config = dict(
    n_layer=9,
    d_model=256,
    n_experts=16,
    experts_per_token=3,
    d_expert=128,
    d_shared_expert=0,
    activation='clamped_swiglu',
    moe_layers=[2, 3, 4, 5, 6, 7, 8],
    router_score='sigmoid',
    normalize_top_k=True,
    routed_scale=1.5,
    balance_loss=0.0061,
    balance_bias=False,
    router_bias=True,
    init_std_router=0.00749,
    lr_router=0.000804,
    n_head=2,
    n_kv_head=1,
    head_dim=64,
    vocab_size=8192,
    norm='rmsnorm',
    norm_place='pre',
    norm_eps=1e-05,
    positions='rope',
    rope_base=10000.0,
    rope_fraction=1.0,
    qk_norm=True,
    attn_scale=0.125,
    tie_embeddings=False,
    parallel_block=False,
    init='normal',
    init_std_qkv=0.0492,
    init_std_o=0.0,
    init_std_up=0.0492,
    init_std_down=0.0,
    optimizer='muon_variant',
    lr=0.00303,
    lr_mult_qkv=0.5,
    lr_mult_down=2.0,
    beta1=0.95,
    lr_head=0.00343,
    grad_clip=0.5,
    warmup_steps=50,
    schedule='wsd',
    decay_fraction=0.559,
    decay_shape='linear',
    final_lr_fraction=0.02,
    batch_tokens=65536,
    seq_len=512,
    doc_mask=True,
    train_tokens=624700000,
    steps=9533,
    dataset='wikipedia_en',
)
Below are experts of layer 5 (counted from 0) of a mixture-of-experts language model. Rows are named router (the router's row for the expert), gate (a neuron's input weights, with its number), up (a neuron's input weights, with its number), down (a neuron's output weights, with its number) and show model dimensions 0-127. Each number is 128 + 32 x the weight over its row's rms, rounded and kept within 0 to 255. Numbers have three digits each.
After each expert's rows: "raises" lists some tokens whose logits its average output raises strongly, later layers aside; "gets" lists some tokens that make up at least twice as much of what it gets as of all text. This comes from a sample of Wikipedia text that the model never trained on. Tokens count by the router's weight.

# expert 8
router:112165165131121084179078121174112167158138169141163157115152176136141044136037142142172076190170133114086111159119129128178138117147104164088117101146098138096081147180169124109148128191124088121114167101154202084064176116093165124120105123121147090157195070130121149155163078080127098120147102077158136159099108128158162105179102203176184139173054119146124149158148098140148129146143
gate0:100119116139129131148104115168125156096145172197141130128138117120148128160183088127145111178153122128128126146105100150108132140132148137061117141089116152176108122122125134161108083131142101141112152155159131125105118154154139108133135163174088095228137121159123169144136108050157126162170065115172093131161120147171107091130105166129174168110086133113105135173140185171112143118165
up0:128058167135152102094066093187066146111092127080170139124162129163113156117098138114131128125176135146132127069122151107177149107096200133187181173176097160069144199132103102141167161151125129164135131153063142152115182147087128135097152109102138089137140139173134057152104093123118128140135083174115179151046185077071099111134115113148086091120081110104133124131101140204110134106107
down0:143108191132129146117121149128086114120139163090143165150141105145128190074113097124102107157075092076137137115103139105112096111134160121122111103162084151086118115165105064146217160171138113161193158157132155089162106151134102086110081089098061101141143134129167156107072146158140133113149152134140140099062122147106121141151121124097129123151125165082108147098209114166103121113104
gate1:190070094152138119174103089187107179077130109091173123114142114137108119153056199178130158132128149138123110123147129109151117135155147224149109102174120117038121086103113116196093153136127114150072209097179153093128107177173136150159113126111125135146155104148055102136184135101100141072136075115139158148101118112206134083127102097141141159112100153144142138144185086173144103157096
up1:146107124141154157081133150170198189125106103138087172081151097111120101124160100141145137128145086134054168137124088127118162202098120150206177087102113126108090179101157129197128079141182149130122124126121163107101105102153134123163126073170104085163077147107148100090047087108138081122125154133123071139121170100124137126113054112081115138127088114106126192098101130155186157133136
down1:133092121161094098126107130144072132143132129085119104163114130151111141115235103104100157075131118169125126111131148144111139151094105184154118123128146075114120148128102204134048117120181163128101116116145116106093135156170073174175154060156062136081130134161110128125116180113147170140137115133147092110140145085159113114163174121102095123173117160111178105148124090092125113141102
raises: "=", "-", "|", "\n\n", "General", "\n"
gets: " |", "\n", "=", ".", "\n\n", " ("

# expert 14
router:091138197114161136137149118171112137116104130104173126165132139183152130155046128086127090097136139125146139118160126131141107111188150150080095138153178142128112099120163117080146085129111074082120111141128165082164164021121165159118201126112117096126130114162125111091116144143161104151074137124125137125156108117127067130160162107112210138141157123195092112128150139128118098121149
gate0:149122166196148148180109140101095136097129139141145104182177143154119151201087207073113112160155132121127145140121117059083133137103083097078105118096145146098136134149116150109151098142128106121150127115095130181167143135111125138173149089159154157075117121165101151144179125141141164155148106092094098116123139134125105090163118102059148121095135118109191114190076118195193124168195
up0:115106116108182154187110127106144148069090104155177155099137140083131146145082161186111140134073169111118123119143078169109124156182130159137163096161128136126186115165138074125086178116096137111086152130103100121108148103170150100161109138097133141129130145108118086140113144140167128226115156158149138137116116112175151117097131147135124175136220215069086157193063113182104082123157
down0:152146167149097147060115148145151166173135128140121120121154119135126154138191117126107150139138177161154135121118117165174095133129111074159162115131083085125142147032127132071095209101108192141160092131137102165119124129179183136114125125156163142098096170117145163104060098114120098145115066094103145133127095122093126142140089163166141098133106078131085188101088100165073145183125
gate1:125124120128159100151120083139177088107187080135148185165110125146151119110164132150134128106150135099078119151114104128097103168163106103129096091082155084170149134128105093186116075147098145112072130094181146149101103091115187108113131164126063116138177125142156102125083165160129121160089126172153160138131143175128122107113165133108131177152097062124076090206071098127191103166088
up1:151190176112086065179101184131112101151064136112108067154156142151120132095137118135081161137110078084133112101121107086144143108097147172141170086198130108134082111141116114124120150142140130154153102145097126162100169141085122160141132111160100164141146081102138139162162061081147161137081176099178167105123124095034190091129100156132115120095080122101153101154145162081132099124151
down1:156135111108157063112119094147144077123153121101130076080126151067144164133122115109106118116129109134156107100174092147110114102126162207173114076128133102138146129147141091119186095106088117159178108110140108121155116117104154149155112157084093134117093109093062173136082119141155210185071132167175156100114166108123103114103131093085160141116052168140106099165090131098163191094169
raises: "-", "in", "un", ".", ",", "="
gets: "\n", "\n\n", "  ", "-", " 0", " p"

# expert 4
router:149114161168157092144105138136116138145072159135101144188114103179086103175156093136150136144137120146107100126172134095162110078121104141159087191154128105103118092115161151123168147204179136097154124188086104133082084127138106186087129128119137166134137109117157113089125097203139103143112197117178141123112108153094136145124098098181137104101083140141123091172061154165103113112116
gate0:171121147109171137152130146124057170142105122136143107121139150132174125126139109172156139154146148136129118098144175139072134179149142113109133201137147144084094152149119124151190129127170188143157133113116036133061146127089185118084146104137138177190138186123095132094134128092105081147109083140155141090159120113109083206132095160113094124081134084153097119130092136140138173118150
up0:179110133147116128059092117099140083118094092164147080144112090164110145156150098148160082151157121130104170191133060157156112151121158111090185133100142077127095081109126156103136123107124171164157190172163143208129074129141133145170119131109157126147216068191109092152154075123111138090173086145158196119135115072102148129143160095154115105144173112124094106161095183108131126179100
down0:084097072125173150134105076153134143104188126184140136153149118107088155092218168088159141105124153103085127107156113113055134115157079147162111169122086202163118070114149146126133128084146156092136078160077105175114116176158078112153119091179131107103162101144191176133065159125098120064166126107100144136163204102067134157112172140149150154115120117137147135185149131131174181182078
gate1:073070137118164146117152165139125128155114100106116103148137129179130127102171093116117130137158141142121134164164129106157123089125063122110148087167127138117124125101140146205127128147156202079097115152136068159192123154174111168089122097155151176115057106166138123152173118160127152116103082136068090200178051142142099188085071144175177139139097123108140102165122152143163114140131
up1:086162132168113156121139073119093110166143113135131067115143134136143113157088149130129156108164015205162101142141170126113149136205113164105079127110142164125150143145137133116125149068113107210106101144125121121171100127118144183073074166177113131140075137108068113164089149107166152145140152138167121149180141149096195143133133131096145080090136110088130076130135091129183145085099
down1:108088144130138162072125077148140121127146139151118089154111094106124182088147096129128151183087161098145140060091146110106109151114187130096083156156107106151141168118145091187145107109112124106129109112125076157167022127144143120086059097139147127130135137098159189158173140131177118151137119116095131151156115094132059122080129132085163155109123139069138169146130144106140105173080
raises: "-", " and", " of", ",", " in", "."
gets: "s", "d", "ed", "t", "ing", "e"

# expert 1
router:141099177192119074120092125105111143157118127187147180151101146103123105107121115136115132154125165131111097110109154110140105106217093133150116097124119082091118139148161114129175138117082159180132083172128132184162081071077187092138130135099189128118195133118175121121101090191107080180120116154151098178070080097032142122114086158158141132099126101135110149094081102182103109149169
gate0:156112096127084146082095157141150155127163096081135192130149114119069075082133106161145141159119136133147138164099134145179109123136196202174132168143115101157072096119185128156195104118136145130142114121117107187135147119162170137132127125112139149114174094100133153098148091136118071119095116097163128183118065200095127124147120042114140099094181169143168157069095121157119106175146
up0:141141160148128081147095142149045135145109121162074160133145124086189124177135090135130116144088137124153108126131115111168114101085142176154149110145158116155179137105140182134107109104066106112180094147136109090205077094125132189163076103150107108102146149122121165119155184183134154101154120121149130141088153096147105116057099101088109218117070117125160120074114123125112143132137
down0:109147142124091095168130093130063096102038111218168115118159112175139116130129082098127126086121136118152100159128178185166138108078113132105144160106102156107165074101127118159135138183092153079097195133105164114185091102152125143164186126149061121104121191082123164100100102133103133095107102156182095183155140089133133165154132121149158114119115125106127093151153119131113093117126
gate1:172155095131069070144090151162127111093116154119086126147106152182163195080151092092174113144094104136122109142044134137171087086127066143140200084139138148106135160128109197158101089130164076127160138144145153127116117135085122139170080132088119147122103106090187086153120133110093125080169068123177118084103107113128157147120065151144152125117117170132092134150154119131133156131146
up1:092089088080211101110147141139111073161117112131151122101120121091096087106122161092106091065140169123219130124142172075138137175083146155065096092114111107189121143081152170110112110170132183148138100086070184062104140180129163126063138122173124165102119157117086137109106113090139132098141108056095144110199141159125111118189141090156120142168109112118135154117082125090156151117150
down1:135155179116093133150181122157172138110184179164149100066176122143131094136151109121152145146121101096079120159145100153127108141177132113141117170148035158048092158148123149160166125122079123178100168177142154132139140116130111093128086076115152120121142090145177087156094126087091111198140157174154102185181148098077102104133099137105199070077129105111102157085113130104118112145136
raises: "\n\n", "\n", " |", " In", ",", " and"
gets: ".", ")", "=", "\"", "a", "'"

# expert 2
router:107053136153158102126137099130122161134127116214154157146115135129058087133111116141117134163164146099149121052118097051150111086169157144109136126125133123118113161096172117123146162109082118070130117177123130157156141069051116108153152153137142110121132144146193180146129132170101068118103090133154205161095081104103121124135103099166162151088118093156121136116034205124051124108087
gate0:161107128200103108101099082126126177130143144139103076111121132113040082205147141145143083100186113155187086089164128093100161159122153138148084149106133094142158132147140082123109151099124149133107115109144143125172158051154181081110160062105108140191128111121131121138160121147098093132113129102159165177107107109154174145106045149133116095180109096103103173102137131115117046086108
up0:099125082103126159154144074064129141165170112085125114126114080029123128184139117156132132086066122141140146132125109141086152179121086139105122127051141122101146119173166118188087140146143162127136099117142128179127121093086100123118141115110112116190157106173162107162174135131169131086171121075176141126097112180107180179162112129143122114128135121163163138110145113134139083133130
down0:073100108080151160149161114116120166161139123143189112113074131067084094168126075090131111068111110124097065123235131098182179149135128121126101105117091102119101108137135122163177151099089163120127107107174109171157118147144180076201121105077123151115126175125142139128158134122140135097104161187110108140104101130188151116144107099084090111152150123139100148146082153168094154160094
gate1:085162119163147131092097141133108110173190151123098201074121137093197113183173128157104149106144123115145121154109124110127078078147142120109120126113162141155107141127218090087140164170117103119164108103126180198166150095155161141122164134190163130128164085102183162114157157122150158137139103144164182134175117136144134100156136021129140118130159118141064141120130181142114139132155
up1:135078079141082134074168119191120126129140147110052146106150132166109110111073134181131119156116114103167114127155056081144120137066120147162142098131107174100125101078098190117114046134123151107116156101062091131125120137098160169087088134133083110195167085137106136105085150113102138157155138150174145125152138157134198115158158121172055181158134170117170093085147072091065133162128
down1:119114167146107120116143107111140141171142174113154212113156074178144225122154103158148153091161126182140139127132217124166127126180163186172148104083118167112147105182109131155096101111116091155172117127116154178168106121136132107095146155103183079176103148123089074146131169149094131206112123119137132110112129138129120192091170143107133112136147174118149093132194086089149183140111
raises: ".", ",", " and", ";", " (", " |"
gets: " 1", "s", ")", " 2", " 0", " 3"